config.yaml
num_hidden_layers: 14
hidden_size: 160
n_experts: 192
experts_per_token: 3
d_expert: 80
d_shared_expert: 0
hidden_act: "relu"
moe_layers: [2, 3, 4, 5, 6, 7, 8, 9, 10, 11, 12, 13]
router_score: "sigmoid"
normalize_top_k: true
routed_scale: 1.0
balance_loss: 0.000648
balance_bias: true
init_std_router: 0.00989
lr_router: 0.00196
num_attention_heads: 2
num_key_value_heads: 2
head_dim: 64
vocab_size: 8192
norm: "rmsnorm"
norm_place: "peri"
norm_eps: 1e-05
positions: "rope"
rope_theta: 10000.0
rope_fraction: 1.0
qk_norm: false
attn_scale: 0.125
tie_word_embeddings: false
parallel_block: false
extras: ["capped logits"]
init: "uniform"
init_std_qkv: 0.035
init_std_o: 0.0391
init_std_up: 0.035
init_std_down: 0.0175
optimizer: "muon_variant"
learning_rate: 0.00697
lr_mult_o: 0.775
lr_mult_down: 2.0
beta1: 0.95
lr_head: 0.00707
max_grad_norm: 1.0
warmup_steps: 200
schedule: "wsd"
decay_fraction: 1.0
decay_shape: "square"
final_lr_fraction: 0.1
batch_tokens: 65536
max_seq_len: 1024
doc_mask: true
train_tokens: 500400000
max_steps: 7636
dataset: "wikipedia_en"
Below are experts of layer 8 (counted from 0) of a mixture-of-experts language model. Rows are named router (the router's row for the expert), down (a neuron's output weights, with its number) and show model dimensions 0-159. Each number is 200 + 30 x the weight over its row's rms, rounded and kept within 0 to 999.
Before each expert's rows: "raises" lists some tokens whose logits its average output raises strongly, later layers aside. This comes from a sample of Wikipedia text that the model never trained on.

# expert 142
raises: "015", "013", "016", "014", "011", "012"
router,238,177,249,179,191,199,215,200,222,172,172,215,199,267,205,211,210,210,224,143,187,209,178,229,229,190,160,190,206,223,220,204,187,174,144,208,177,199,209,228,198,176,186,150,140,240,214,206,238,194,236,209,220,157,214,228,160,187,176,206,237,190,175,182,194,247,204,160,197,213,181,243,244,218,162,178,164,207,216,180,197,226,198,156,223,161,206,248,206,204,243,213,188,209,188,218,201,261,247,186,250,253,250,178,194,221,197,168,205,172,236,212,212,199,259,273,148,213,233,120,256,243,187,179,232,180,217,149,217,165,210,222,226,243,166,229,176,234,193,207,242,146,227,233,221,225,200,194,176,190,169,202,238,176,241,198,210,224,132,238
down0,203,161,225,188,233,169,180,207,252,174,206,196,210,213,193,154,182,203,179,220,188,220,217,253,160,169,239,145,199,145,172,189,228,187,175,190,192,176,200,190,218,201,184,216,154,212,183,230,195,212,206,190,183,171,213,192,196,198,211,183,199,210,261,166,212,158,230,233,218,214,261,251,191,227,202,193,185,200,182,141,188,197,172,172,191,261,202,190,223,240,180,229,188,245,231,234,195,138,188,259,165,190,220,244,187,146,186,178,151,205,261,188,232,143,186,227,228,209,161,250,221,233,222,270,228,196,191,209,123,169,190,199,211,210,214,210,216,177,169,137,153,211,149,147,211,241,178,142,181,200,194,250,182,231,191,218,257,175,212,178
down1,216,232,229,233,191,209,205,218,231,198,237,212,203,169,171,185,174,188,160,233,215,246,163,205,204,191,173,180,192,149,210,199,163,181,212,124,178,196,219,237,127,179,198,200,147,200,224,226,184,138,204,253,193,193,170,137,191,234,224,137,246,166,208,219,182,243,223,196,228,209,164,182,221,215,187,210,226,229,248,187,235,233,192,233,187,227,201,218,246,152,207,165,154,250,216,210,214,154,242,232,168,163,221,217,211,215,187,193,208,154,190,201,230,227,178,175,209,237,202,213,212,279,252,213,222,197,212,198,183,194,247,237,212,203,174,166,229,222,174,201,190,225,233,200,159,198,208,221,183,184,231,142,165,252,196,233,259,257,157,156
down2,207,153,233,159,205,180,219,222,229,190,218,204,182,154,194,292,219,221,199,187,161,173,189,195,182,156,217,217,232,200,230,200,188,222,186,188,212,190,196,249,156,173,185,238,229,178,191,144,252,206,235,202,209,187,144,186,248,214,250,145,238,226,209,192,191,186,187,151,206,149,200,178,220,216,207,250,164,225,216,245,210,182,174,215,258,156,268,207,172,173,160,208,186,183,184,210,172,199,224,216,185,235,261,184,206,172,181,188,144,185,162,160,168,209,248,218,181,246,212,205,208,186,176,207,223,200,151,188,211,152,192,165,237,250,215,196,216,212,224,210,285,145,236,225,264,134,199,208,193,185,198,193,174,184,186,197,207,234,211,229
down3,261,228,207,213,240,155,223,205,193,255,191,175,225,167,190,195,235,212,150,183,236,185,172,238,167,107,203,261,192,216,219,148,214,160,170,250,173,240,218,188,230,159,234,214,195,195,236,227,197,222,227,199,222,188,183,277,174,198,195,232,241,173,228,216,253,174,205,208,175,197,223,195,234,244,179,188,168,252,227,169,189,213,197,167,225,127,175,273,202,249,229,173,201,204,221,223,213,228,249,214,173,183,247,248,208,218,209,205,220,227,221,158,210,202,195,248,231,217,226,239,208,228,183,193,213,215,204,162,201,154,140,198,177,224,177,188,163,197,159,197,131,188,180,161,212,212,210,228,181,171,216,220,200,203,246,178,194,183,191,188
down4,147,207,195,183,209,206,219,199,186,240,181,180,237,175,185,221,201,209,179,174,225,195,186,216,176,171,273,168,175,187,191,198,217,188,161,181,165,223,231,206,180,210,185,227,122,201,139,224,168,201,233,207,198,144,202,183,243,210,191,190,160,208,232,226,177,233,181,196,230,210,174,204,216,192,150,254,245,209,180,278,226,207,178,241,164,192,154,156,162,198,216,218,200,173,201,198,257,247,203,217,170,187,226,220,203,193,187,206,232,199,147,176,208,246,164,189,230,225,250,154,194,160,228,259,199,219,227,205,210,271,157,223,198,221,250,232,237,206,221,180,245,226,178,230,239,207,179,232,190,186,182,261,206,224,224,288,182,141,211,199
down5,222,232,202,257,209,279,196,178,166,158,219,199,181,183,129,222,188,187,224,169,231,204,176,232,192,206,231,194,206,220,236,193,245,191,224,177,250,176,247,217,234,202,205,180,287,196,189,192,207,232,220,228,203,150,175,201,174,181,180,176,229,201,201,208,185,192,190,224,175,226,212,186,193,207,241,174,188,190,228,190,237,240,213,178,237,194,199,220,159,186,153,250,231,204,165,201,187,205,207,202,195,196,264,184,206,178,168,232,170,188,178,225,230,286,200,207,168,178,241,223,229,258,186,205,226,245,197,244,205,227,251,183,213,182,227,220,229,179,202,159,193,191,188,240,157,151,273,229,198,184,117,144,213,216,136,183,195,165,241,197
down6,213,191,231,151,222,199,254,234,176,201,196,155,199,180,214,236,229,253,209,184,171,236,222,245,240,187,169,212,225,232,170,232,209,232,249,201,193,242,221,187,232,245,219,208,182,263,276,176,205,191,186,160,213,229,209,227,126,227,165,180,176,230,229,192,193,170,165,234,165,181,225,247,244,190,215,203,207,254,186,221,116,217,188,153,170,219,208,242,177,171,147,221,210,149,211,163,245,216,258,248,186,158,224,219,224,234,236,186,192,201,176,197,232,198,201,246,206,191,172,220,176,178,193,173,207,183,179,191,196,202,169,210,214,198,241,226,198,208,200,178,199,185,240,188,226,245,222,181,200,151,222,184,184,210,263,224,222,173,150,259
down7,228,209,189,248,241,226,198,234,233,164,240,192,237,239,181,219,243,163,160,207,153,208,152,211,237,241,177,244,204,217,188,195,186,190,216,243,153,168,258,204,208,177,190,214,142,208,208,223,179,201,221,198,203,172,199,199,194,192,195,222,202,270,201,229,208,175,221,179,224,268,186,153,168,165,188,146,241,205,159,228,157,196,172,200,193,162,223,266,198,190,203,185,204,245,235,268,225,213,181,173,196,214,144,228,210,195,215,182,219,155,181,228,191,200,202,173,148,120,160,257,184,174,171,146,188,198,168,179,201,254,197,237,200,251,234,186,196,250,237,206,182,231,161,223,188,233,240,209,190,152,210,188,202,242,207,177,224,203,222,187
down8,236,153,224,224,188,226,150,206,186,154,148,152,181,179,159,170,157,167,184,250,146,237,226,169,245,204,188,167,199,185,229,232,249,175,208,169,182,156,189,149,237,153,263,214,267,182,188,244,131,190,205,210,187,170,214,180,197,215,211,172,196,139,241,210,151,201,180,194,218,169,252,231,208,164,234,201,242,187,234,224,182,185,137,184,205,232,192,219,191,230,229,194,210,222,200,197,229,233,238,205,181,129,153,160,211,243,252,220,146,228,207,188,212,194,212,198,184,215,176,190,209,230,169,225,198,156,151,235,215,186,220,161,159,162,176,184,209,232,235,194,209,196,221,173,223,216,205,228,183,232,213,209,195,189,173,206,199,164,244,190
down9,206,198,195,210,225,237,242,247,221,209,191,196,226,206,173,189,174,174,235,180,224,172,212,265,234,224,229,217,203,204,226,191,223,153,238,216,263,120,204,200,201,218,181,236,254,199,231,219,220,159,179,200,223,170,178,211,180,199,260,180,201,144,176,179,186,215,216,221,222,235,196,187,200,218,192,207,181,150,168,180,212,155,253,185,208,205,207,169,204,184,238,173,181,215,228,178,142,223,190,190,193,141,183,204,214,200,167,199,212,182,141,224,169,146,207,227,221,208,159,253,161,162,194,170,152,161,169,191,176,275,181,176,196,172,231,212,210,162,230,214,220,190,239,173,165,237,291,151,214,160,222,206,185,217,121,162,185,193,193,192
down10,197,209,203,203,100,222,151,230,181,200,175,224,212,162,192,188,216,222,152,181,170,248,195,219,221,206,219,148,222,141,213,206,200,211,177,200,147,107,196,205,198,201,173,234,217,203,201,190,163,264,190,227,220,262,223,179,255,179,277,217,254,209,176,162,215,200,192,194,143,224,243,172,179,228,213,125,189,191,209,186,194,229,186,206,250,211,231,190,260,193,196,205,206,252,172,176,203,192,236,209,178,201,154,183,216,193,194,202,219,163,204,204,203,204,217,191,202,194,206,192,217,180,198,134,208,169,182,217,216,187,244,128,224,188,226,228,186,143,244,171,167,179,204,208,204,234,218,214,192,259,217,220,188,177,203,154,161,250,218,189
down11,180,201,219,224,192,199,152,166,259,177,225,208,229,187,186,231,169,241,210,179,272,250,122,199,210,181,233,179,181,275,196,187,204,175,205,208,178,177,195,214,226,195,203,154,192,190,228,181,144,169,180,188,143,218,165,194,158,142,164,211,216,180,197,142,192,169,156,235,130,197,197,186,253,169,247,200,116,200,235,171,205,242,213,235,168,194,203,236,164,214,226,189,185,200,273,188,186,129,172,208,200,228,181,185,189,143,235,189,192,236,186,159,194,216,237,219,248,143,172,216,183,147,232,234,180,209,180,222,220,213,186,227,163,213,210,231,196,168,208,193,201,203,181,235,223,193,183,219,199,221,196,206,179,203,210,224,207,216,247,214
down12,280,208,215,159,224,156,245,233,235,263,224,207,180,264,187,149,221,223,209,201,175,236,163,231,253,181,187,278,241,209,197,192,219,171,207,246,234,183,187,188,185,250,167,156,189,228,206,191,191,192,237,203,219,171,184,206,177,171,198,160,206,223,214,187,216,190,201,169,223,176,245,220,202,163,201,187,181,118,223,140,202,214,212,173,156,161,170,170,150,219,236,123,203,194,186,195,179,184,215,210,184,159,197,217,193,200,240,202,178,172,218,204,261,206,213,225,187,223,175,202,206,180,177,175,210,162,185,160,233,177,228,200,223,215,228,183,161,229,202,161,215,207,224,228,169,188,275,237,183,172,173,178,204,131,241,174,170,194,200,247

# expert 98
raises: "nd", "h", "009", "012", "007", "011"
router,236,179,210,228,232,223,216,168,180,179,176,197,186,299,190,223,216,221,180,229,154,222,189,161,209,240,191,176,200,232,285,164,201,211,210,206,217,196,178,256,166,168,176,196,149,204,178,152,181,203,210,228,213,154,152,167,173,174,199,245,178,240,154,132,227,195,200,211,247,178,235,204,152,224,195,193,179,211,216,271,245,183,196,188,201,209,201,242,220,203,224,214,149,229,160,244,216,206,208,223,207,259,236,168,166,197,177,199,219,208,227,221,227,201,294,218,177,168,218,197,208,189,195,214,217,201,245,189,179,222,292,210,140,208,183,224,189,231,165,201,191,212,149,177,196,206,207,207,196,211,193,203,193,185,228,197,251,223,164,215
down0,205,111,189,233,211,202,214,187,160,179,160,257,172,183,204,210,244,182,189,178,215,175,240,179,212,213,183,178,190,262,250,170,227,172,215,228,195,240,213,181,213,193,259,140,202,216,238,195,239,169,218,229,219,212,226,170,179,202,203,164,177,202,203,207,205,169,254,275,238,219,197,149,183,282,190,205,166,185,194,221,164,228,182,206,262,175,191,210,175,208,208,230,190,164,173,192,157,130,221,190,189,171,162,188,170,187,216,184,204,259,228,200,155,189,251,219,235,187,219,221,187,192,216,162,210,247,163,211,193,211,187,202,236,188,159,161,212,170,262,191,239,228,183,171,188,186,222,176,214,177,192,177,208,228,238,180,192,226,138,139
down1,228,169,243,152,234,199,258,186,147,226,221,284,164,153,190,170,228,218,206,207,213,197,239,292,239,194,212,164,176,148,233,210,189,120,214,248,204,207,176,173,211,209,244,169,216,203,202,204,215,188,256,187,172,178,227,229,203,164,240,196,188,182,194,174,219,240,247,206,182,189,191,219,271,202,223,209,196,210,192,190,215,212,137,196,229,208,202,206,198,180,228,141,147,185,196,238,159,222,225,209,190,224,208,176,231,195,162,159,155,187,187,160,195,145,247,156,170,227,174,235,214,160,156,200,219,235,217,147,185,183,233,241,248,199,206,201,221,188,189,216,154,213,145,232,204,208,218,203,193,215,164,188,177,169,213,217,213,177,189,187
down2,149,207,190,195,242,203,208,259,189,180,251,226,198,151,197,140,221,259,232,242,187,218,249,168,185,148,205,182,196,209,204,193,227,181,180,171,214,181,205,199,177,206,217,143,225,245,190,211,227,196,193,200,134,206,168,173,219,239,214,191,197,237,153,163,196,251,158,186,228,206,234,166,199,175,173,156,125,203,225,227,184,223,202,217,224,172,169,191,202,169,217,248,198,223,145,179,166,254,270,188,206,201,191,214,245,213,189,198,221,217,147,223,214,245,211,188,206,205,163,185,169,242,216,180,209,142,248,153,162,250,214,197,180,134,144,222,238,203,215,188,192,194,234,222,194,159,246,150,152,205,215,186,201,216,164,209,221,185,206,223
down3,242,252,173,182,178,239,207,226,228,216,177,189,246,147,144,293,217,253,186,193,202,206,177,181,265,174,245,208,201,173,233,176,209,200,193,160,152,191,257,215,223,202,174,200,225,182,222,162,224,218,214,183,157,184,207,216,174,197,144,204,209,258,207,178,183,182,225,222,194,245,184,257,248,225,188,222,180,218,252,146,219,175,224,172,221,142,200,233,193,163,215,226,199,204,230,151,239,184,192,237,213,223,208,227,179,229,202,181,185,177,205,241,179,181,214,248,216,211,239,220,218,196,188,230,203,209,227,295,219,221,218,175,247,228,205,195,213,179,222,169,260,242,229,207,214,186,226,238,197,207,193,177,183,157,235,172,180,164,152,204
down4,204,199,205,152,234,172,201,197,219,185,120,208,217,198,169,132,220,181,195,239,102,174,189,229,182,218,194,194,161,186,178,229,236,138,208,196,182,258,208,203,224,204,265,256,165,255,208,205,161,231,220,170,214,208,233,262,168,236,211,244,217,167,213,247,198,170,205,190,208,177,224,211,210,216,199,191,162,187,233,261,199,243,215,174,213,186,205,200,219,205,180,171,251,172,195,193,236,232,231,214,230,211,203,248,127,187,207,213,237,224,207,234,241,162,244,192,206,209,216,273,166,226,177,177,173,147,246,201,172,225,164,181,193,180,215,171,175,241,156,211,211,209,188,220,254,182,214,175,231,191,224,186,186,227,217,202,221,161,203,204
down5,191,203,199,218,128,212,217,216,212,202,189,211,175,209,221,227,187,224,185,226,215,192,197,218,172,212,254,170,168,211,224,205,253,233,240,218,139,267,166,188,179,174,226,223,221,101,214,183,180,228,226,235,216,174,187,171,214,160,137,242,175,176,239,149,197,213,175,192,161,161,226,221,210,158,156,137,209,182,130,215,207,170,196,229,197,197,211,224,206,166,177,172,193,195,210,190,173,183,241,188,174,230,196,168,203,200,196,204,132,196,211,238,169,228,222,186,199,148,169,253,188,245,162,205,223,205,166,251,217,208,207,174,235,157,167,193,204,167,194,214,172,174,248,147,183,203,213,216,222,243,249,172,244,158,184,221,214,205,168,256
down6,156,210,206,232,218,228,221,194,209,209,168,151,239,201,213,239,170,169,187,225,200,236,168,216,204,216,197,193,177,181,187,227,233,205,204,186,210,194,200,233,193,192,165,217,128,211,205,186,266,185,194,160,145,226,246,243,191,199,264,238,253,231,125,182,206,167,191,189,186,171,162,202,141,202,226,203,205,199,231,187,181,246,172,268,189,173,201,135,133,164,161,231,211,189,174,174,166,241,232,206,245,247,161,217,181,233,214,200,138,207,187,217,214,185,202,222,186,173,159,182,218,195,159,215,212,256,225,212,164,206,209,176,199,182,175,189,270,140,167,153,248,222,196,228,183,178,141,179,201,217,163,216,189,221,213,187,239,209,193,173
down7,211,210,260,186,234,183,186,184,210,219,187,183,191,239,231,267,232,203,234,258,216,234,269,175,247,205,228,149,165,158,105,215,197,193,203,155,166,215,176,176,188,189,222,177,248,193,158,225,171,175,189,208,164,169,215,198,180,180,220,180,224,206,192,198,127,226,240,252,220,202,220,210,192,179,223,188,169,217,219,176,224,193,224,252,258,206,166,172,239,176,181,206,204,225,184,224,198,180,233,175,195,253,171,186,176,205,208,189,167,177,236,232,202,212,185,173,202,215,197,175,167,209,236,182,174,200,217,227,237,172,135,187,204,152,210,210,231,208,154,170,213,239,230,206,131,205,193,276,199,208,235,269,214,189,178,190,166,183,236,158
down8,252,229,230,203,185,201,211,219,201,215,195,214,185,248,194,203,228,129,251,191,190,192,140,159,135,241,196,224,210,143,189,225,166,196,195,224,163,223,200,229,188,201,191,221,168,230,202,222,208,189,186,226,169,179,173,226,195,222,231,231,193,233,190,176,143,187,160,207,233,227,217,130,228,190,163,163,213,190,175,238,234,187,261,221,166,164,159,228,190,290,195,219,172,160,154,172,180,174,220,214,235,220,213,206,207,252,256,214,179,205,181,194,198,171,196,155,217,191,225,207,173,239,176,207,222,199,204,183,178,238,188,236,140,196,242,218,254,185,213,207,211,196,201,220,193,131,199,211,232,191,224,205,136,189,154,242,137,240,235,176
down9,160,225,208,214,167,216,204,186,227,187,193,186,192,176,197,215,232,197,232,157,229,295,218,203,220,162,169,182,205,205,207,166,170,198,166,182,238,186,235,121,173,187,216,177,148,237,162,205,213,239,190,179,181,229,219,205,215,252,218,189,205,182,211,139,204,217,210,191,220,188,191,187,140,247,174,151,148,161,232,157,224,181,203,189,201,196,167,198,191,253,240,184,205,137,159,210,181,258,175,176,186,204,173,200,215,232,163,204,247,216,149,197,218,197,224,196,201,181,155,186,199,234,230,170,193,231,180,151,237,169,204,273,189,189,237,167,194,221,249,219,161,224,252,280,191,169,209,198,174,174,184,172,217,184,174,239,206,135,224,196
down10,155,150,236,197,229,246,204,196,175,227,212,190,218,176,185,184,201,245,207,163,245,191,237,207,231,167,218,173,229,230,176,159,229,199,171,212,227,210,193,286,138,186,233,175,151,121,182,226,180,197,197,148,186,196,177,171,222,238,163,192,248,230,220,156,223,246,115,238,205,207,203,180,221,238,202,189,232,203,167,225,232,196,245,157,201,195,183,212,137,197,230,239,180,185,224,203,175,250,186,245,178,236,224,203,225,190,226,176,169,206,231,169,181,170,194,225,220,223,197,136,238,209,197,251,222,209,187,184,172,197,203,213,220,218,257,257,200,188,235,138,203,223,212,204,228,176,240,201,187,176,196,226,251,197,243,198,220,182,174,177
down11,210,246,199,182,167,202,190,125,267,175,199,165,178,162,223,214,175,184,177,223,215,155,214,214,213,183,221,190,196,239,190,255,200,225,184,181,222,194,177,213,166,201,139,141,224,122,243,197,163,217,205,197,194,201,156,219,200,210,173,161,293,191,211,214,203,166,224,151,168,179,180,192,219,167,222,195,178,181,184,203,215,249,202,214,205,205,259,210,243,198,207,185,162,204,230,225,235,199,231,191,152,231,205,194,239,221,172,193,246,168,237,238,180,179,188,234,156,187,209,177,225,240,211,230,206,162,231,178,185,154,194,252,150,145,206,202,182,195,171,194,251,160,176,232,184,224,244,179,253,187,230,162,236,241,192,206,248,218,226,155
down12,135,224,213,208,204,233,201,235,221,237,191,168,249,179,208,225,152,150,205,174,220,232,210,269,207,201,192,210,211,241,198,198,138,232,199,214,151,229,262,116,201,138,152,246,212,211,212,212,197,178,197,196,198,186,217,156,244,205,183,223,228,156,215,212,225,206,241,198,211,229,157,191,158,178,186,154,190,257,202,208,201,206,175,258,177,181,241,227,195,192,186,199,246,197,182,222,167,194,204,213,179,235,201,231,202,156,244,174,195,152,239,211,171,156,158,183,242,181,204,200,218,211,196,179,241,190,155,201,222,242,219,172,151,218,224,186,233,167,177,220,166,172,197,171,215,182,280,223,253,181,161,204,155,207,198,212,211,261,190,222

# expert 59
raises: "il", "arn", "ill"
router,218,153,234,248,205,175,198,204,171,168,226,207,250,238,192,208,169,202,217,203,157,157,206,224,156,183,197,217,226,254,231,193,213,160,177,148,144,220,208,232,222,225,172,165,146,186,168,180,190,157,152,198,201,239,176,175,191,215,220,259,190,211,205,172,179,221,172,180,208,181,173,220,195,210,177,187,175,223,221,164,269,172,266,231,219,199,226,178,240,206,222,216,175,242,222,230,172,192,241,249,224,224,196,170,188,238,200,221,221,195,238,196,236,249,235,224,159,174,249,184,221,244,233,223,231,183,212,230,199,255,232,176,147,176,201,170,141,228,177,220,228,158,199,222,183,248,185,123,221,208,242,179,173,215,216,201,229,187,187,264
down0,160,176,227,177,172,218,208,207,208,169,267,200,171,229,175,244,170,175,194,227,155,181,215,242,176,228,224,174,190,170,169,192,243,187,187,227,189,192,172,253,233,130,168,205,184,237,151,203,174,149,214,195,177,224,203,162,250,179,192,171,182,188,198,196,172,227,160,155,224,188,160,209,175,180,179,144,191,197,174,254,189,183,211,174,228,175,193,149,164,191,205,178,163,229,188,219,180,241,163,214,197,253,236,224,170,232,236,235,178,235,185,251,191,210,182,217,179,168,179,227,188,239,234,175,176,188,176,164,191,219,191,181,223,255,169,194,167,204,229,184,154,215,218,226,203,237,282,227,203,222,191,239,211,238,147,172,197,167,113,243
down1,189,224,132,211,162,273,271,210,171,218,219,221,112,232,256,215,241,185,178,184,211,148,182,240,192,169,157,259,184,206,175,178,151,230,247,206,209,239,232,183,203,232,185,168,170,241,233,258,177,205,250,195,213,195,152,198,185,197,165,201,175,207,206,222,212,176,190,211,216,195,191,211,173,207,165,200,165,182,232,222,171,186,203,176,197,235,205,201,215,192,210,189,218,154,227,215,226,193,237,175,281,226,215,227,181,176,226,183,212,271,205,204,162,214,194,181,179,220,228,177,195,223,249,193,197,165,212,184,161,212,246,194,220,189,190,192,177,162,187,231,185,153,218,263,176,155,246,191,166,219,222,201,244,181,235,164,144,199,207,154
down2,177,174,166,234,177,214,193,168,165,254,206,226,224,217,197,214,208,186,158,212,238,160,134,176,177,217,181,147,210,196,209,192,156,161,211,213,235,220,198,167,240,215,227,183,234,167,213,183,241,186,207,205,149,215,223,207,235,201,165,271,238,131,211,180,190,187,174,207,187,237,190,161,173,228,213,251,191,187,149,162,187,199,206,242,196,154,191,207,172,237,137,228,193,183,174,253,230,200,162,143,182,238,233,172,189,234,198,241,221,168,168,159,228,175,152,206,213,194,231,243,202,221,221,191,216,201,224,148,222,251,202,231,217,241,250,170,209,233,209,237,244,226,134,173,193,196,198,194,216,185,183,238,231,250,216,192,188,228,131,215
down3,170,192,258,159,193,200,217,209,222,182,254,212,227,182,145,219,211,182,213,152,236,202,223,216,177,188,225,158,172,228,271,207,149,173,204,159,264,212,212,202,229,129,130,196,205,195,203,211,169,161,183,189,184,211,189,171,244,219,211,182,237,193,199,215,201,227,224,208,145,219,196,192,166,214,200,240,193,228,224,164,193,163,262,199,171,234,175,215,217,229,213,229,145,219,197,237,221,208,156,249,188,160,199,203,166,202,202,201,266,189,187,142,209,170,190,187,235,145,211,172,203,178,242,247,225,253,215,189,225,223,188,210,242,179,177,202,140,162,241,191,258,219,235,241,207,203,231,137,217,145,210,225,234,189,202,202,184,225,197,223
down4,172,214,243,186,182,205,215,259,204,192,215,223,189,234,171,171,207,131,197,208,267,189,213,197,193,239,157,189,150,161,212,194,174,186,173,227,223,181,257,163,224,205,160,228,206,221,223,182,233,246,176,185,166,192,175,170,193,255,137,191,184,166,206,193,134,219,176,239,148,176,247,208,183,188,232,225,256,226,165,260,193,205,177,144,213,220,211,225,186,190,138,199,170,130,216,135,228,215,196,213,210,214,185,202,198,179,198,218,192,179,185,223,197,131,212,164,175,197,204,159,231,165,218,170,220,234,170,254,190,259,177,199,181,209,218,206,218,177,212,251,231,210,227,206,179,257,200,151,212,187,188,210,167,213,218,198,181,131,185,226
down5,206,180,211,210,169,245,177,237,239,224,170,203,227,159,250,217,227,252,186,210,214,173,179,230,193,223,177,198,219,189,211,218,218,188,240,208,199,173,205,226,173,174,222,198,215,248,218,174,188,158,179,203,266,250,149,193,204,231,159,227,238,200,218,224,230,158,225,164,234,186,184,177,236,238,188,157,273,248,252,177,220,239,148,198,217,186,251,124,187,192,201,137,222,154,221,184,194,216,226,234,240,191,217,180,209,200,194,174,164,168,158,155,203,215,182,177,154,208,245,200,190,180,151,196,175,165,203,192,242,212,202,237,194,224,221,213,187,183,250,201,305,238,197,210,174,191,176,197,198,212,170,221,195,208,250,179,193,149,169,234
down6,208,231,192,199,191,194,209,176,171,202,193,173,191,223,163,180,223,214,202,272,209,231,225,223,244,186,199,235,188,205,162,222,238,122,159,191,220,199,165,266,191,205,195,225,238,208,214,198,166,259,234,245,199,171,166,218,229,235,198,219,226,208,260,190,168,210,203,206,224,196,173,174,209,184,214,210,145,163,230,195,189,216,206,244,169,212,288,224,201,222,193,278,235,197,217,162,239,242,196,207,178,189,170,201,246,209,229,190,234,184,191,157,147,175,165,224,209,171,222,188,182,198,229,192,130,149,144,216,213,202,190,166,223,240,210,189,253,231,263,198,206,209,174,231,236,220,230,214,171,145,157,214,231,179,160,162,187,148,199,182
down7,186,160,177,171,242,157,171,215,218,191,186,172,193,224,186,231,226,221,220,247,188,148,235,262,193,172,270,181,140,173,198,241,222,208,219,209,153,232,202,160,236,199,157,222,155,204,206,194,187,141,205,151,206,157,267,245,148,229,280,182,156,174,163,205,185,224,198,173,244,154,206,223,220,197,193,202,230,145,180,254,217,207,190,159,172,203,185,190,247,209,229,244,191,210,174,217,148,165,172,172,198,181,214,228,223,162,236,171,177,223,237,190,132,225,228,238,212,193,159,163,199,196,235,200,243,228,213,230,181,222,224,177,164,179,165,206,215,209,218,205,210,196,204,201,181,226,197,232,224,205,235,199,203,144,172,213,196,240,177,187
down8,187,213,189,181,197,214,253,186,172,242,160,181,147,201,251,222,217,200,202,225,226,131,202,189,158,187,161,206,230,181,202,231,208,210,166,221,220,160,201,140,210,156,174,179,202,226,233,192,151,185,171,174,203,202,204,201,183,153,208,206,170,245,186,186,227,205,203,200,175,194,183,249,210,195,178,220,142,268,186,164,187,208,211,230,193,211,167,167,115,209,224,162,241,195,171,224,179,219,196,233,147,182,170,235,202,174,232,169,141,241,205,194,222,115,170,208,221,232,177,193,158,235,214,217,195,178,219,209,191,201,150,172,198,187,122,181,193,179,214,145,206,196,229,108,178,193,164,208,191,172,162,204,152,152,177,208,179,232,192,199
down9,226,150,206,197,203,156,163,191,196,218,168,165,227,193,172,220,152,217,196,257,214,168,248,204,194,198,183,250,255,240,213,140,219,198,222,207,202,152,233,226,192,183,210,208,189,184,189,176,184,165,194,196,151,190,107,187,206,233,236,226,139,213,239,213,195,189,188,197,165,216,248,212,218,179,164,178,195,195,188,192,260,162,187,245,188,208,205,235,144,238,236,187,182,218,137,239,197,195,194,205,222,212,187,243,223,199,224,186,213,211,230,215,220,193,249,182,228,195,232,211,157,215,171,195,193,215,227,251,206,233,238,195,208,183,180,171,194,185,249,179,199,173,256,201,266,176,203,189,181,264,228,115,182,217,209,268,185,184,200,267
down10,199,206,173,200,186,227,228,170,174,194,189,201,189,172,230,229,188,223,142,206,160,214,143,225,204,162,173,196,249,211,173,186,220,203,230,186,233,166,250,193,214,231,229,201,181,172,182,249,203,227,184,227,142,227,231,219,162,202,174,206,194,246,173,208,205,280,215,197,202,149,221,225,227,191,208,150,208,185,177,180,230,222,178,191,246,189,174,183,243,210,179,191,201,178,233,177,234,191,178,128,174,162,157,181,206,220,209,184,229,151,225,245,214,185,204,160,234,270,211,198,179,208,160,165,245,159,124,171,139,150,180,189,238,193,232,150,227,218,201,230,248,186,191,206,196,232,146,187,212,238,191,220,235,270,225,167,241,196,230,195
down11,226,224,235,168,158,186,208,154,190,229,195,191,248,205,202,198,211,193,192,259,190,177,239,190,186,226,234,214,182,189,194,166,170,187,215,189,234,151,208,191,132,213,227,231,241,242,194,147,207,241,189,210,247,211,224,211,211,214,148,171,209,167,176,211,206,197,216,153,246,200,189,119,214,226,274,162,181,223,172,148,177,209,221,162,229,198,207,204,209,228,190,127,205,218,206,195,169,218,264,159,170,191,215,139,220,173,172,260,223,242,219,212,168,225,220,203,205,184,293,181,215,175,237,192,199,245,157,204,155,224,215,191,178,214,228,198,214,186,228,203,181,149,199,237,175,119,237,187,235,188,203,198,227,222,198,204,168,197,229,188
down12,192,206,245,244,225,243,254,204,229,174,169,214,185,176,231,240,210,229,211,173,199,197,183,160,235,208,239,207,250,202,208,175,178,196,172,203,197,112,220,253,212,187,206,178,195,242,216,250,241,239,203,181,230,232,167,168,168,181,204,211,205,181,212,154,218,207,223,146,211,234,227,144,177,213,249,219,171,170,155,169,211,227,241,178,172,174,190,145,212,180,258,193,204,212,210,257,160,185,194,161,186,254,210,236,189,218,192,204,128,204,197,207,155,182,231,179,181,192,212,215,158,161,222,195,175,177,234,235,230,244,201,113,192,213,209,141,184,237,205,152,220,190,158,191,184,170,169,213,167,206,206,215,220,173,162,215,140,228,189,189